From a checkpoint of a small mixture-of-experts model trained on Wikipedia.
Experts: 224 ReGLU neurons an expert, a softmax router.
Training: a variant of SOAP for the experts, 268M tokens, 8179 steps.
Below are experts of layer 6 (counted from 0) of a mixture-of-experts language model. Rows are named gate (a neuron's input weights, with its number), up (a neuron's input weights, with its number), down (a neuron's output weights, with its number) and show model dimensions 96-191. Each number is 128 + 32 x the weight over its row's rms, rounded and kept within 0 to 255. Numbers have three digits each.
Before each expert's rows: a language model's description of what the expert responds to; "raises" lists some tokens whose logits its average output raises strongly, later layers aside. This comes from a sample of Wikipedia text that the model never trained on.

# expert 19
Description: Line breaks ending an item in bulleted infobox fields, cast or track lists, plus football position codes such as DF, MF, GK.
raises: "| ", "- ", "Source", "home ", "Note", "T"
gate0:160106111137096105170210168111087095127107122127105151151090160146125103072083111108174135061114165129110044124120134144111102127199113101158182117149095151100107138107084084150097091107133138129138102143127128108146067114147136126122186096116134094078042095146176228118154107125117136111
up0:198116107150152081150095111126094106127142092157124118155072188159157060105097105017200186131088116154151046146108135132123048116117097130182135144154115156101084151145110144142100111125166145128151102148104143151149079175117136162122194102167163116121086118122215158158147077118124170100
down0:105116158119113119192153128120089132199096129163108136190143141097044190063171148220062132176121128202083153146099106122177136127158114119104104123098153123141091158081134157149106054117116078150128091139101125139097133143139100114136159119138061166156150111147146109078133143142108104140
gate1:104104078070062122128101129144116174210156086149118178163130146037090157148128102079161096143084126077172117153111073153128158131106106116170170182099174101144151132136111129121132124100147139072129165088125118134133154105056121119076127119168112144105075165127138158158105116055117160090
up1:141115115168141139065092151120101166156113097130133129128099132209115162102123162095154133122105077186162136084058096093151106128153132115185114157116176125151094154153131138076133132133163113127177132149129153074106192045118118157118171136139204164135092113171211088115149095160096146114
down1:013182097118104175122153098132081126154101072062119151119160104102098092083102110185199114132150113104119086187094051139131128121142116145123133127185136099138098107118152077101121114115181124192129148169128155137116107126114131135191166109111095122091195099092111174126080091116172117129
gate2:051102163082183094106147150148179116149163162107117189112111127114120118118163147079098070187126120090094150214175127136171141101168151120145123107026102112096158159108091130127133152110134130105161128138132192181100114146106108146135163142190099156126174195137110082111147101109110159151
up2:188142099183044133196150157087091149101128108170160103139135135141145110136096076152151205127150153110141159058093140133127111176110095126146124108231129090167110129157147092115105079158146144126089113111172087132182113157143146110161104083096154115105125073140138157133151120141113120108
down2:117156116116114072090092071190084114075127142126110157139102179145062121139137149100150129125135110032137051121189162173119067108134195120116095173168164103091123109166152116195138155109153138181106116126160132075107186125182170135167164125110180101112142107132108151078072089138158148182
gate3:148098156155098162118156140134138099121043134128076114116119105072131150150192168132127094118176142159099095120143158167099090151099092155124120138110156131138117069159156115161076119101068123060180140135124121116120145087077126134126112126118134127145152116177104099103171122163118155161
up3:170103160177105087134119110160125143192136154164143172137100138089074156071163081151127088157078128105137087138115108199109116125151100160100148139183133170074064120154107098099106113168134133099228172182113097092145084120108106134094139098128172147146131133120082136106133121121141208169
down3:134141101101137132096191128078101130112142110108111090056117169137103100150088169122061140123117128139107130169132125088181202191070129113176104107105150153100142147077196150154133154075082127174123109137102120113097141164148074106123167159124119088106106115133152110152182140180113115057
gate4:160141168100131138182082104090127154106134139128153133138156150187132101151168109093120092141165147172101145101116149122146133141061149050175082109152084163212123165148169154135146142090098188128151134095111153158073104125141118159128154124146117086109046075157147138165124171118114140142
up4:062091144123140156087098166119143126158105191137158102093117112092120178103118118161109170131110158111139169143122106116111121137126113142098154126158185117069096116078015140147067096159135106119096126129178102060147094114080138110166129118191133136102156129107110182075165078115125183184
down4:173142127093136126120137108095138130144149125078152164172137076095171184133088130133112165125112135120056112139148121084137062173106139129158095168143060084144101153130127131005099100087123160116045123131093157108151128125128201087132164130108155094126132144090111142166110102185167170134
gate5:131135143169171146087139128155123137057139114170161200182105176130117126133107217117093098161084161182092160157114112142106133134128081099163158174080122087112114135105109146112157109119142103142106081124149183125202082085123127126106108105094172187101159058101164171142131083145132124124
up5:145113187098146154107130097148145120083134171121193131193111112110142065133122145149104119149117187086101185165119139128144149109140129169108133185128111149150105075099085139158152142147118146091108106147130173116146132097148114170131118089093100196059188062138132141131100093096185154117
down5:101146175103090120195110155169126159116122151138138098104148124101130152127107113137081125122154111108166234138109123111098130158154161136126126134058110138070113107181118117218172120162052153135135173119120140076126148170149113099137149140156132096152095115113171114156138132167147148133
gate6:106150122149049083164062113159079139113139214136124122129117165192091062163118077136142159134153107088147189166133100141091144137130127116129095102180169123106146157186189100108156132162148203148178144080162127131124089178117104065175168155113138156141179136143105161160119145131101136180
up6:095105143083149119116083116134120073128107106139148120174148063065123147137165120121112100166140125138178096136163136206095130131112149110111107134070076167164143138112110160094094157116135166090083144148100096146110177072079127131042079123135133126119123138115136158133157119071120137108
down6:121192077176117139181137161122109115140147143081153116171148112146152096167176142156086131132127101098081136081110174080107128210130143173077147144113091120112116110177102167120146127102063049212165122114159187123166107145105164126166140154141153154099143083126098142174134096157105137147

# expert 13
Description: Compass words, distance units and place-name parts in road junction lists and location text, such as US 23 south, 50 mi, Road.
raises: "and ", "(", "|", "A", "N", "S"
gate0:119090149104174118135193127140135087130209121108131122015148105119175112171133182151149132111147083110118119146120120137107133106140119113129135138077037107127149096184153140166132116052117125174151106104107149108138172138088131147144092136146132181166133178168201089121100148147183103147
up0:134200088137087225087127129054152171087112124187154098154131152126103104098123109106113122176161189161111177168146216085144148185138138122156122109097107124106102096124079116124080092113094168137093146143148122128112084115162165107117114128170064166093079112144091146129160086092119112110
down0:180138129090132115123138123157041122110106087133119130125104109152115118096179072190156093075203118179129132128143136169122138137114131142092069121136106162143139140041140123206087117078137130135152154112151084153124127141074145108119118098147090164198139096176126115126124189160088160180
gate1:130079069135103123128141094189052169164182125088121118130134061142095095168151059123076135158055054173147081118153104098134100072128094077108093119113155146110140143092156121193175176133174121131108144122149178156127126144161179110133114143124143142133117178120159119117170108144152134134
up1:103129095129107203162119091150117116093123138163139144142104139161105137141112177099168166164103147173125141113088147121113097160134166140128091118189108155168093201113093138105128078200121112108108115163081106130187098106100141102154142133115102186106153106108155133145128135139068124193
down1:163153148098144105113124122155103168130086102043088128090162110191137092090105072114131132136170114122142133125147132122124066114123115101116178135110162176135124120108150084104105170110137126149173166100184099158141092111142146134151130165183107131140086117112136080075131143151116121174
gate2:152091127144140108158133160104141095124121160188127114161112153136091092124183098119177133124142132173168174181119145087141115126106065107102082145074197186109159144126093137121088120121131111112188146184113123103179098161183115182126065096141097131182122124128162110130095142088152150090
up2:117092101159080119143173151129114071133075147130105122104119122114098101140090118128159128154080075129116048124205156098112105114186148097122110145117172148107081138160109098083162188179135134102109159198169130153126083120104132101139129134187133109085206103143080116137108109159154079177
down2:144125150070151122086080130116092145124095130088153103125177142144094121086132072135119116120103134138119091105129124078127084148126115126199134134044202139160134126187160130163100127127134135073149080162129163213177069088126126143136137126090078140132152207123141117071147137188116191126
gate3:103164083097161077096143122146091063177137113138088114128114124080092102161061117119066150121111106174161176134070135109118147115126113172137123112134134121077094113117121118129150100105088067083121167128118127107175096115140101101165146144147150168122118096119103167138122092134136089133
up3:146140123098152162145097121124109178139180098114101136117118121111120129060122125088160091098158122090113186026120101157112112140143061162137126102118102152147100124114094140133108114154151197135141074074201149144142120120146152125152167140192111159101152132155198157115127127124088113086
down3:113109062186096201090165100141128086113110139133173177158095105121173160115184197111161114112169150108149142182150112139174141139117129123096137099127133160109132158076136142180105153163126105167129135120132107117179115106160113119126147131123170147145155128131149120201164094130160108141
gate4:148110163134172116132108091085153145137181082192089057111174122095112175134145142149078084093166137089078125123089139153131198105148153166081147143153136137139071142143136122133153125047114135107134153185127168133175083153119211126161146117122082107146110112160120116123111156124147149062
up4:131090123167148073147191139162144137102069126140135143141067170121144084159133163156190114114122105132119102184134101143165128156100087149137112129156085197108180139085113142117164149134134192184138144099091119099118105075053160109058118119091073138162160137220133172145140118148163110132
down4:111152126123150133151155118191121084128109150085190078152111143151134087101161095177112157104120150101140091180066113139177087151176145131134135176106076074126075160088149145143145158113120131117088145081160159152186095081110120159147111091124153131096101108129127134093126129110086173217
gate5:168136141149155078144145110138099127067080180125157099157099139102090122138150102081126128098106135107142122136154154083203124167076085124111098080155179086072119194142100126084155133118155133104100136165130086136164130113158154084128053080108155144100141106141158184094119128050144116141
up5:127128116154073149142150116173138123142123108113117166116092122093126180125130146165132146104162119145046165065101084079106162116092145164177049121076146190142172145133139151122121136114096116103103110114103143080117112174101181122097204132118157137134098147105131120138108149188083165099
down5:155103162108166139135129135140121143134129117124149087150197153130109181103131143129062149058144131091131134156158126071142149062115162089128099149208091125156113162112070107099160051100109133109106125125128159101125103099078126095127107109138136125130093131150114159060171095094181107182
gate6:127147140158120109131134152088130142127173094109111233128112131137145108186070100143181099139172136171122129138153125107096178155143122138146109044086178160189087115137137129141146126158124061119141138212126105144196153189123106155157128136166100171115200125107141126087091126155072114128
up6:116131095140132108132166199117099104093180128169087189162128116118129147128102185086132135072134182185150121128149148132099158142139117140124075167078102137182100167157151191106120178136188134113137132115125129132083045130134119107080146128167150177149193072150150132116050125109098108158
down6:170099126134157102120153110121110161087195123149081105223200166181084125088119087149148123120125109107137103096129136134141103135092049032128118126123148127144135081131105127146181147112076141106173099162131110178155143158129128127096121062137117094106127150166094123069154079179138159151

# expert 16
Description: Bullet dashes opening infobox or career list lines, en dashes in year ranges, and month names before years, such as 2010–11, September.
raises: "and ", "(", "in ", "| ", "202", "201"
gate0:108095105085118144113159180155138122071134133113186158120106124174101127118178101126137174115094140140173165179093130121198118152065141121201073113127164161130086069134141130127102082121127153140117119199164143165176106171175180152184131154066138121139099162090117112105145044176074150144
up0:135109114139142134074176206111075113046096118153205163125132111130133129125164156093132140153143118195140115153130089108199068156141099118167105102088151136127066035151115121143154088137131120123164145187169125125148139172210152138169087187104152155213087150077120126128119092165098122094
down0:138150077125092143116123114133146052123144117127084128148146105163119152107176094155106093143104093118103120069123101138143129095088129120145144129083110183109086083111097125118106174128134068141117175155099108178125157153106133093193151079148080145158193182173125146124171063112155160195
gate1:118115127161101148125044095177159147158092123152129197132148155111129116127148086157182193114119098155149162127134177147127122104108134081131125135165121115180135118189196171153083101171140113101036108171175136112061112165185186120129112104157082106129142178155131059151115221074186114123
up1:123113092091181072067157134076112121135173113119110108123053117157171062096127133089106099116100126161138071136077108151068122110130138161087085147152075125142138129133105118129133175107078136114154159135146157194100153084077179097096119095149105195117098076135141148116185115182090153150
down1:132158091119132118118185084142119086222132104121142105087127149064131095138108185121095146092122163095105137135167141145116206146117211150135115143150126096160127097126150131168117140124121109154135112125134122200114168128080155127117149123092152154027139152135088169101162118103134112172
gate2:145097144145136124103153147105080080180081129101097140080165079141136119127101139106122119107119122151178171155145136068138106133160152108180136141153065092160119112110149119136165098156147138125119147159149121190099150080117135163143174132092157183162132058076090193146155175098099167131
up2:094094133122083111148143117135092173158106138139122138153118137141153197147153055137106091092113131137154129218110128089171148124126151112132144128121084068160087104151156175163112108145143103138116148164111123156167105086177089147091155117134229174153105112119094223139110169088111154133
down2:148121105207137114121101138127101147110101157077179199159068119122102164109082124151155140137099132131079124131141108090177155138110112102179128132105145139126120138135192151098169136118146119072153121095132110132165103156140138147183192138096097128174121151057114197116106127170129116084
gate3:121073123106169172074121237117176119107100150078088092128111137124153129175115119180175123116164107158105149127091137135108121152107119129146084215158194144100109077117212143097201151120118103153164100136110189088108111183132119158104088115169101095139090122121127126136095122122106172095
up3:090095104098147185131103130079123077136138090145106156091113121140128154074174141060152141088076143154131154115110185077113105071107079121085105119115147094137141101124117116073142124146157116121153138133130083068102166135049132131207159139175122132119191148136105081089097070201108129125
down3:186172115159096105115094084139115124117143107163074056108148086157135138131148109157116210148154115134094130135144118131123184129168171170172058085131106164168133159178102106114123128133135097049149073142132103125146148130120105146163156088173179187153127135120130132186132108064170090124
gate4:092137112163109084044127149136113155086227144134105166192162133149150187161145147112095118143087147072142135114182136064168156148145108106070154149178158059111098172077147113154176160127111178141169125202082130133109173161126103132052144091113140143108138063147141121102131090066174134061
up4:097087113074162133140121139119115139130104144094135197191073113122120116112158116144127121107145142179138139150070142139103154118120080087142138099142104129098122069128120168117185096215072158148110117143116122091187122125087106138135114111131118168128186166163115146067120149108197180183
down4:156093116141158159162189153140091086121104134158130055122092134150125122166136123087176092097154171087107082205131158125179123115107123128186113115126123143160173147094158077087133166103110064163139053116124126101100163093171155138156183113150166094095148155136070152110115090180121121177
gate5:148142179109104190173093114090158074118108175067089131115144179130184181088090136168207123175133087189158130130115135149143133106115158078143155123078068116127092114178112148122160128124198147182185157179178131121165178115171089177090149118090086139209138123132102169138150141140150132179
up5:131137114108158082151089142112148147204104106083095125149142159126163087152186120186099108088100086187160127135114122124118136143144108110175143135142116130097111129095121163067089113129133111085127183161116139070130115103144152123110172131108171160055150133082129160116108141176119141106
down5:115145116143126170142155102135137102231096150098179097143069186125127134170105112095076133127140115119120121134140146148174144084101132142166134187119170115107114147144164167163190107125158104125081150064090110124170107103079116157185095120141081122114135142156142147143190143129128139098
gate6:140141086115100132162122132174186082134124165157191123078143166113139091124140123141115158146098086148110065133099177140143082158228169132114067066136120153151172128131101154146093058116115066083139119161133132187114193158141092103082139136153126156187179144128164127102105138136136241119
up6:122135110164178126134160116066102176112134084151105083200107116164104170088115123094172118114122119152129161158104089112125144114068134146124117143148122106147132113140150181106135226168203169125121172133112111125108124050138151089198089143125132156081076104091101197155121122067072090155
down6:060162141092135108103118160175142120129101105163139165108136167161122144102119136098089118103058134172137123154095131158138074124136089113145134183103112076074218098113135109190069099126121142145113129123126121092128133095115100141153085134161169127084100145088165169132106134128178166116

# expert 28
Description: Common nouns, often plural or role nouns, that head a noun phrase before of, in or and, such as members, operations, lyrics, dancer.
raises: "in ", "and ", "to ", "on ", "for ", "of "
gate0:150099112147045101114058090140055117137168146130113128201140139127046105164158107115176111142130173154140136092164168186113155145126132141176103104105106140141120128093091081143134082117143101145096141177149128150123177144153126083084081086089094104105170155139120177145117109085134140110
up0:122128153148144138169116144139137115158119126161115173099145069170130094146118150110187150109146137122141088116173196058130145122203135141107141106144161105111132180150149109084074161122171127197201135089102061122071138068091100188120119135156104142146091162112149143099072125109110103115
down0:124168128111112158063060170110100158161062177131106079131115100126078109137180117101093123087136156137144145110151161134074128122115138130142082117097090112173139118137149151204111141119124080097132120160078141108183146089173173108102135156150120088159087103169046177128181091088116098158
gate1:084146146193148149117084171083108191135161158093170154146155115115165134165137161114116118103122126108153112120077148163108097137172145113149123112142103212110149151108112128137106092026074177136115076158081134067204143119110121124121086136073205069140127127142163138129167133118126116191
up1:099103098091103153095113086096129124080129140102172112070118104091187189085148138141045103168128201126141178120134041115097184130101106174097102128143144127142150077106161108162160105151114208135109148126076141201185110125157115148150106088157131129124109159107111158099114151093153153129
down1:162162161165131132103102154141102119156113131138154140158105083158067071149110185118102166170171201092132155151122113106136097110097081184156124093119079133179144160065097119134112090111104097161141154100126122084131115114125115157126089120098183114098125115122070102155153100119144113161
gate2:114134158162079130115106108114147074107090088118125224191099083115133113128157071127177149142141177102089102145120115099143187134119026125059158136146141129152124136112181138109111204090110112156172157128166125125114096098150189146173091167142127123189090150103076093099060128146109168151
up2:088109098080149083168105135108144136166139164142095088114130170154143120111105114142084140133129132160115161096139191151108106110100225134123134165124080133085109131169120115099133093134157142105075123125136143121128175121109100131114120126140101120067081128182176114084181123097133078140
down2:129124114128138076120104181106075124097148139126085132162114188174122137132168100125189069149119122105119116124112120155142146134183072145181085117085102131087103148125098171115140137156100126059147140137069164135091099174088133127116146147096128140099131097172112153083137125146152158134
gate3:175176149105106174094112176132119127083144122132134119160174108159138111123069076099097116121112140151155138142142090092085164068121106132137145097115147103141151098136140115099168115158225087123110121080156144120175097168182206090187139103130112115120191151081130093140176131081148128135
up3:086110101199138145119105139106185042157141099149097099111120133146152095118113104093128071129139149170100115141118118165166122127207145085101133091197110148088083125064118119136112100116129106154098147100112062109163171125164121090144107164123120151087178095144074181160049163193115119139
down3:083136100150142063109164109158134149107108105130152106123136133182137096121122093112124123109095174084129110176083092143145185097152126131093140200122146080096095107067131107133135138080208104146103114107157106153126115099129146156122153121097135117142152128119055123165083061167149151148
gate4:146107092104118073175116139172101121156140150170172098136179098144100147062087096157078078143090161131145109167148141130124144160104169172158164093125138160157077184183103154135147172126158125181135089112115125160118131122131103078140150088126132105134123182083172061099165106121163113095
up4:062130173140087098203113117085089158109112107149116125175111148133129140136145136165078164057141127134090171142081083118101067083165131167091192127111069107108166113088139064080162140206099099104111114134134152094147091144137115181125117096184112153113127163178077117161131119149138128075
down4:112153150159104123083145143046089198164119140147154143068106198119153118168165082108134119086143120145108143112074140138141125151134107122131124134110114188097167101062149116146092137132111135195103141117155172136166114162135122143057111094143134144111078126099144208115174147130122130157
gate5:119143097181148169089183120081140157174098114136171129137139087114088145121120138077101170093094061151125110099149129135131113123121146082092161025152137098123184102141066112082105135123130121167136099158181147090141114116109161143154129164082102180138096130118138134123159138067167179089
up5:159151110151056152092119139161119093117129108156158145141140132120103108142138128097141183102102100121100047146107127173114091152110135087074161084133129133149123085106096194109130070145114157125153113124127066133079148132067194134124119140069106095125123111084104046161129134118080174122
down5:171113178093147134170087143167155155152066103083127170140137107111128186148179143099141139119145108181121164129117077088079172142136147098109081092199131127121169137139153085172153066107124116128105149160181116085147163105118108176145163132125138126125133146093146140111148118149092086162
gate6:090104111080172152068182149092132116121107103098096155095094084115104059169093138131123130133101168098135114118141085121100130120166108088147112131225170148123121113115128100085117108118114134154149173159183207152142160179153150140147109101131121116107085135112100174156103124146115138163
up6:134118178174113116150150105171162189102138116116189148129061127138179192191108100141162142114113103132119188161120135138087139148127121137103154145155139083109070157150115153161167090125139099128090153075159134117077146079122135170127123105134123112144141138170123139209070163100169114121
down6:119175086128158157134112124086126146140085155132095139147134147125100096120179131091103138132136184113187108105142131111122142123138161108163170160123186188118135149125093129076115220128132170147138155133094126134197167166145079079162113175115070101122099162100077211089180113109113090103

# expert 10
Description: Commas, often after a quote or parenthesis, closing a noun phrase before and, which, but or an appositive.
raises: "the ", "with ", "a ", "as ", "and ", "not "
gate0:103161120154156090111165083125087099205144167110130123066101172127139116113144140162155146074114133058196101188130154132136108131148136152139172124130152149184133118152118159098145132100082132082119083138137062148147108104153171154127092091148102148126214125098148119110141145076091107100
up0:109129228179154158170191123098122139127091106141102118096126075132103122120093162102117116090119167167111126100096085182171139121149148110171125139087089117112125176129174148099149091127134161201107116139137153127122106173080131064106183157112155130160113105154105082132117107112147185135
down0:128132084127122097150114122102110094114135085155093086146160162162127131099156113184156133117147083135113113155144155163144084102124114160096121072110123050135175195063110151068104139096100101147127076051120134163134124106115102154139134094151151149110112126145098207074141100168123103212
gate1:098212152184120132109058050135115037084117128084122141119116130138083104124051138152096057129134122125144130144147139128156126093100108156168153163158126125117129135143140162150133110160163115128112180182119120158136171111078172063106116135136119190139154088150116153139128126099143112107
up1:161215146151102136132099076169067097115080143168102093149102114106119090101082180162090129116128102185118097088144112153161171095128123128144119117145121149139128136161157136164128137102128124135136107196120130147115160182110138083108157135171135141123115124153109171132046109130075169188
down1:152129088123056114098151106129122113151074141132150140171089110092104108111147122182154088113082132196080120124100136163129089145132141117142129106150121155176143156170114138155157071121154180095103135078055159116182124094129083168138127093114087160175072171084114105148164139140133104134
gate2:142135107147151160159135116159108132115138080102124120181126145162120166170119114216116098070095134131141189158128095121075044107135092164142180172133132066101180153155118123117071135129174138138141099079112092155164184156152093121144105174104116154139126130073153159095090110107111161084
up2:132058110113095129117126116121188138144107116066165136110117159136041116175102095094123049135100106162153141193126134120114081158113185111150119062174082112126076136156096132105140194085167182060139100170111132119118084146088170155062141162089133137152171173112126108095048164209107126140
down2:160104095154111109119068121112149135158193103126060099113219163117165103150147109092061134124104049145124125138108160144158121100188066157071149138160118124118117168157160161139153110157113124129146106141088158101127130103103109083109112137060154159175112139128128167077120117102140194136
gate3:166144105063081139123118126151107145123132122170152166109103080123151131093101122169127152106178136165146155093120151126084118119140156125091132186125105131117144121120120153147077138123126143122108143172141117144085116111134130088133102146124088099162118119087132127078073148133101138091
up3:152172146103115179137117119118092190149059132127124201134120060097137140112100129139114079093114141174081094116134151112113099144113201078075121196150109083130145139061120152103089091072095156104083137159157136115084079075163127130142117072169107142109049119060104149123091083123145133101
down3:171107107144147116119156154152121134089121108138209111108150119100164163089080136122098075170156100176149158133112146148144130134148124132139123087100103106086093177146148088111141093139119095154093098104099150119112148124088090147136106131183160134089100182133121172148137169117137100135
gate4:133156145135149072171194154171128143133144136071171141166112117115098143136128080144155161173123112111117094142100159116149183150147126146120108103178102103186142065064079154168114103111108142116125177058154127118116135150138179086132087128139131103185101141170102092142154139111146076088
up4:141117157151165094155184153104132124094166107128122126200125138144074168166140130079146177150128095123138071145113138120171167116150098090131100086106118110143132066092086155116105142098063188113138128099134151126093137164148175090139095082143139145192139136184140124086166158115170047092
down4:130153072087146100120158144192148107104127120132137173145129147127133111119075111104182069177124142141111141103143102156150123151146146121192130181121122170120101120048129200133104138098134132145072152193190075099131145124105164126150162151056062157180104211163157158106154149143146199131
gate5:105165096120173095139133168141129070157155093099130101121089166112154154103120134078132102124108141173224075173053154150239161158136147096196138091091140100174077076056153135100113175083102144157161094138168163152142097122132172145131100113083154128135154134099128111143147111160149100095
up5:096083143136088193107129150186119179107095135151097147115122095176131086171129172155158144139162063105097110076107098108104120132153099109156096170118084136046110148149045154117118096134159144101080146141099089145094146148168116142104180072129119180094081094123119120144097164106116196152
down5:226125153098146136131152148116130052137135119134111143121153115134143128098127115139138142061117142145109195103156135125166135104131140162123145093132181123158158133045170081059151130132115107187108123132147143147115170156136107155087112157173149082223137119085130105155114094098117117137
gate6:116148129154136095105120145125121124146090166109095122186216174113116140098180168120119062147126168219129138118131221114122092057134071122091140083158137110170148083158100119090091133115127149140129152147080083114144129163136176088098079131093141148148126066123138109116125147100142152122
up6:087132133073124099148109120124086066134120176159087132051093132151122139138127136112146126128130095079125159115176094158157158163133157169138105162142097142157147143109091144230169103175124076093102148078196117126154114180115093144145170128218140102128158170092078094134137122134090104118
down6:145107169131122128179153084118093165106149109163146160077149133125125143128143195127130126123146048085118135142107088148144097141138173160177146142095147120171110165117079117076136132168165143096049098115115099140148166110087160148138163189177125079107091109175135198112104098106153091147

# expert 9
Description: Later words inside multiword proper names of institutions, awards and countries, such as United States, National Register, Billboard, Academy Award, Army Corps.
raises: "(", "|", "| ", "in ", "– ", "and "
gate0:110095165145133176101084158115126099157147140134144092134113165087098160084168100153102124079141155140098076137130119104110176076083130122097145129083104158093085104112148098107085091142162087113107080141123106072151147142173113148149168161141145142153153119035137126041188145129114094111
up0:157127076158125124092149127149109139146134053145115146109121174109111100100081083126146117137155127118147110126117187147154068112179061110145125077142166165113138127129167193147110145148149124048130037106120126158107149173153083115068146169139200117099139135115157135133130124150162125120
down0:152102100151134120113146145124134189099143133122144158186127152128089161103126173136151120163142173163149080148111142135140087163132090167138121151173119168176134165129136098139126104127106119138154149124121129123077169159140085120148161134113110149152034105135109154079122164155071163117
gate1:118144154136087125092097094142134173130150104089117120137116142132080092078125124136109134112138128111129189141182127111099150121075146106114173152089110188164130159178137144126104169178086036128053148146055115148174142135167115163140134197113118128075105124130101072089132164115147159111
up1:149055090111118134109130123141167140138131099148113104155098112130099162116111173130149136139159132084055145087163091140137071078168188151103167142143091137105186152123076123100122147160127112095098117179109106058158155148090182108145177114125135120086077107141054125102084100107064157124
down1:123118183167123148150082091160144149074096226127099132117113083123149082118114147174113096143157052165108103178128122120142100118141112154165098148148106118176125075091158126132200116199153127135187138145085123136114185138117092147125097131109182094113111157092097075150131112182080187177
gate2:168107159129126171110123119151162104166116030115091103160098137091102097098147155112128124101118125140071119134107100141162098087096126128110150077149170203101065085128142114090096132192130131204124123117110161168164147116152140110046097091118198101111164125140137140148185136159096198118
up2:148095069085104157148148127131126167105155161155153116139111082135147059125101103147098147165084124069150174153140146196091071170125178057119114168151119120113146148133106159130123098121088066092107136203084173151142180128108109132106201096158122102062103127134127150091097086123157195119
down2:127118111147185138084162102122121142123148174141117094151083138110165147161139144097151144136150178114096082106168110166119141186123114113145095196126091091142108163145086094134123193126138115143101100092105087182112078123130093086135149082128131092158099195094135125162112181123113077035
gate3:122105102174038102103146154141140170088120123099120133131164110108099149136089112098096097123113188151147109138111145124075167114119138176147151137147127103200159131109158107121101219129148153123120097132096087115109108126128155138136161154116062117130087070108126181132098172086083091146
up3:110114108089128128104129107154138102072185128111174114152062114181190073155112091139189078109119146155132105093132110161138133125121135130105167097163122143104076129105161113157104155143091109123126108115106151145143141087106107115132108108103165116136123158108176191156173153064118130134
down3:144139141121183179167162122123188161148077133119182139145141053114110106114122105087181161126132127097076131111140119125081103127146144122097141157111081169134093153113120121131148114130141136082110160133091082167133124095138091110128122119180127089143146131112082110075179081185138141155
gate4:107094100124115156152062131129214116111140074069200153125124100116104124070121157129125153111083148091124163148154128094154119153133114148109146128101127202118142135128116147225084098138105155107095112143147133148174090091124194115085143120102167130113148161162141138082144148158122123157
up4:130127147109096082117078123131148157088103141142200111121110173108091145145121145130066173112127132062144192137147134178122165112094062138130139117131161120126104136124099129118135138169106204153128142151022160134156123111206230089094130086087109131130111157160134139105205094128112086092
down4:167132068157134159110143085158089095123171138080154144126125169066078209085065165110117121111117155096154130163162085118106087121112103139098101139126160110178143156151141058138130081159123046148111102134162108104110186131127133101137088092129155083116113105145108092135092099151094129154
gate5:074108065142108145148163114089179143134150185072176168081228133116080152111134126116150164118132182169139143173140158148162081163082153130090178114131106130111154118152097132068179160099150152078127146120140081146103079113156147109131104145118159157117100132089149126123144092094146117072
up5:160101114114132188174145061178137156124121053120079138130077158154155072166119128089083053133167126138159093110178166106106191085143196122149144127087159127094084173132145157152157107104148160150182114157145143080131171080148109125124110181141158103160110143133123080138039133116152144173
down5:113125168162089165178149117077113114193078103119185140167107052156156127054137065096115143127145057153115165138137104176098129118124101123122070112118152158115123130112060060117114074144068127095159138167125103065132090158147128117189076142135132169112180127156165144095065116179147126151
gate6:122127108148183124130171149097166103121131141124136128104135139116111102116112068099180195105122087137099122118166114101149176153111185122116118123113152178066130145109159090125186121090123097161113180176067105138160165078100104094075111173095108068104117125151101182115164135151046199111
up6:125134186109139138100130155081165112153085159152128141166155090114099096063105113123113126159128217218124106138133129191122134158147135183104037196172152124142101100074147128152116125126156120134124108102164111146120095127174155105149180142170105160076125103136135088170121087129114109116
down6:145114145091122150119128153160127144123155101131022145119099104131161137038140148096080130144181159089109168137165082121103088115119152104135141125110082084085143103154168154136124229122134231092119193118073143091179118110143159151154192119108158083071136131125133099123117075115162125143